Weights of a small mixture-of-experts language model, trained from scratch on English Wikipedia.
Size: width 512, 229M parameters.
Experts: 48 experts in each of 16 layers, a softmax router.
Training: a variant of SOAP for the experts, 1221M tokens.
Below are experts of layer 3 (counted from 0) of a mixture-of-experts language model. Rows are named router (the router's row for the expert) and show model dimensions 448-511. Each number is 128 + 32 x the weight over its row's rms, rounded and kept within 0 to 255. Numbers have three digits each.
Before each expert's rows: a language model's description of what the expert responds to. This comes from a sample of Wikipedia text that the model never trained on.

# expert 0
Description: Short letter-pieces inside foreign or unusual proper names, often after an initial capital, such as z in Mzila, a in Čačak, ona.
router:079154142138089077126134136144109097111089115173126085092096102126118111127098110087152098086130114125159142101109128129126123171049108142161107146125146116161078118179137101175166122115150094

# expert 3
Description: Articles and pronouns opening a noun phrase, often after of, in, commas or an opening quote, such as the, a, his.
router:098134081102166104095159142137175166185132153094123116146178109098114195083090113132136157142108169197151118069158171083130119124139139118128151104134130160153084093100058128147116147132146104

# expert 4
Description: Mostly the and a after prepositions, plus and, was, his, table pipes, e.g. for the, made Williams the, Peter and.
router:172105147120142170109134106082103134134141129079095049170112155156160118061120131122141111186132171139089167149179137184145196106081165093142105090127163162111120151116144122130185133135116107

# expert 15
Description: Second half of four-digit years after 19 or 20, as in dates, seasons and career tables, such as 20-20, 19-81, 18-94.
router:114170145137070192145109065130157150137128111114132127182115097139091119175175090082112146120141088080189110120137106143132085089127135141151111115142113126130131192156132198092149189121148160

# expert 33
Description: Double line breaks ending paragraphs or sections, and single capital letters inside acronyms and codes, such as RTAF, W09AG, GCVO.
router:090104140117157077159160154149137177116100119125109078076150123112108137115132099080142155102155123100121147144125122137150124096127085159117103105134102100125161136132134080195164136140121097

# expert 9
Description: Short word-piece syllables inside proper names and uncommon words, like Tit-agar-h, Mat-ad, beat-ification, Miss-iss-ippi, Ind-ira.
router:255136079147138167147111136132104106121100147107137088133087105130136141110062133122142138071155112102151152136119143135133133055103124155124159138103166117130106078135167142085118104094102165

# expert 16
Description: Dollar signs before amounts, pronoun objects like him, them, particles up, out, and words like contract, money, rights in transaction news.
router:099078147151128122141129150065131132107117131088122131088126125118144118132108126105149173185127121127189097107118115131140162123104078066116113133107109123105127149087127089108109170142142144

# expert 31
Description: Word pieces following a lone capital R or B that start names, such as R-ing, R-id-geway, R-uff-ord, plus table bars.
router:105156097127161062175156164092127113128110142130138125106049084123111126082185149135128169162175132089081145110138172177128167161062108166149065124143144180148147149150118084116133141090096144

# expert 20
Description: Byte pieces of Thai, Japanese and Chinese characters, diacritic letters like ǎ, ří, LaTeX backslashes and subscripts, and odd name fragments.
router:162094124161191077126120123144108165105152149143096144124114144120101134045094191153129114136108124104112089080102122146151111148115084119155124151135196094135103180072153127102126111082165074

# expert 17
Description: Colons and field names in infobox-style key–value lists, such as Location, Coordinates, Born, Preceded by, Teams:, Games:.
router:151194122109143122132116121143164115128093132121165177156098141154169115145119123074127090120115105160193070084147056075150157126132125145095131160133156096119120145122155195185186153115145132

# expert 35
Description: Sentence-final periods, line breaks and closing heading marks that end a sentence, paragraph, heading or table row.
router:107107072131151125126124123073136151128152152096101129113137110176132120095108158203081147112125200089136139117157094166105155121086191121101154111122102095153156146135063125154062106136188109

# expert 1
Description: Latin genus and species name pieces and taxobox labels in biology list articles, such as -atus, -ensis, -idae, Clade, classification.
router:165181127096076096102126100140116148105132143126157144212132107104118120155131143122173119179142110053054130128147147120146159103099066132138121154134124092137119191137124196046150140105135114

# expert 2
Description: Words in sports and election results text and tables, such as won, defeated, round, Cup, tournament, record, standings, score.
router:159108133130060119143144113098132125233124094148127129062146101115155100178107084065065124119162105127171180081118175151105089119143120135108174115131085111132127169124108095119135183111160178

# expert 47
Description: Hyphen bullets starting a new line in infobox-style lists after a line break, such as - Born:, - Parents:, - Kingdom:.
router:126170156135191145128097124051093086135103109078118114122078157072170107108147152186146187088104152088154156173078073054162130151132135169153117079125169150138137121066070135097199141122079105

# expert 14
Description: Word-internal and final pieces of longer words, such as ing, ed, id, ive, ous, ation, as in squid, smile, tomography.
router:097138141118095160096157168129108120121161201150168182099134117060038127133151129165207157135144101130102086117126139109131130176157124201115173111155123162075143116145144105067099101135092219

# expert 29
Description: Pipe separators between table cells, plus periods and semicolons ending cells in stats, election and results tables.
router:155118143090126087111110130168063092078086198114158177106098196157138205116098134141139153175072174144136163148162102072143139084163112184146077117151131112171184050143171132108135175146050114

# expert 28
Description: Prepositions of, in, at, for, on, to after nouns or verbs, plus century digits 19 in dates like 1926.
router:153145177105138130145111119181067115167126153116129113127103176066180131163127183076135102118134178168148119103144150138130152149107056122092140135158184141124133053151145115132122123138117101

# expert 12
Description: Word continuations after a partial piece (Pol-ice, Par-ade, New-ell), plus date numbers, infobox words like Personal information, Phylum, Genre.
router:197199091129103084156145115124113097122136142157144089090189123128114164147131095070046115115141115121195130199151134153124123094102088139111100087113135063069075071128176153153056119166130133

# expert 43
Description: Ordinal suffixes after numbers and the words before ordinals, such as 101-st Airborne, 21-st Brigade, the fourth season, 8-th.
router:092123128132103139084097164133179145127111163094083096155147107196109113106081121103159151140057137153108100139169130118141146199127136124159088189174169143149119158132111162191186157134103090

# expert 11
Description: Short consonant-led pieces early in rare names and words, often right after a capital letter, such as E-ag-les, Or-g-ena, Con-stan-ța.
router:066111123148124129129137162109159126084109131128141133135123143122061069085104107075108111119062116106164134108125134098128170140101147149101178141146071126126134130139126167113131158142104121

# expert 18
Description: Commas, often thousands separators in numbers like 32,988, or after dates and places, plus table row ends, semicolons and closing parentheses.
router:137193146174132107121160059094173125124157092145109082150112140172149111110133146133113131189129193167102092114206098117132166145117074126150119098143145102150165123126118108166166123142093129

# expert 41
Description: Words and numbers in album and song articles, such as album, song, Title, Label, vocals, and track lengths like 4:32.
router:142079183147076128110127124146137128071181108185172105169111084126161130081177166119154097103117164117111069171155136136115143154078173093119138144149074152160084097114129175095125145136149125

# expert 8
Description: The word by after directed, written, published, sung, served, especially in film and game credits, plus some of, table pipes and digits.
router:137121126069128126119096117151151173137118097163051177102095091196175114130116142065099119132075195164153082110184157150156137100094175112131119136157123148062170150121155177097145152166090135

# expert 27
Description: Possessive 's and apostrophes, including French elisions like l'esprit, d'Extrême, dell'arte, plus some table bars and quote marks.
router:146104153093192128114151087204109110141161125112077091134117171106135133094072100147127174117148114097163123086099165083156100138119163149131125114076082105118093136157144125107167135100074103

# expert 30
Description: Clause commas after nouns, plus the, and, a, and table cell separators in sports rosters and results, such as species, Grillotius.
router:194136154085111160124127094059142144104161092082096022192105178142197134072089133116143117189109150129062142142138098142142175129077157099134117102110164150057131141111138102119141148151095104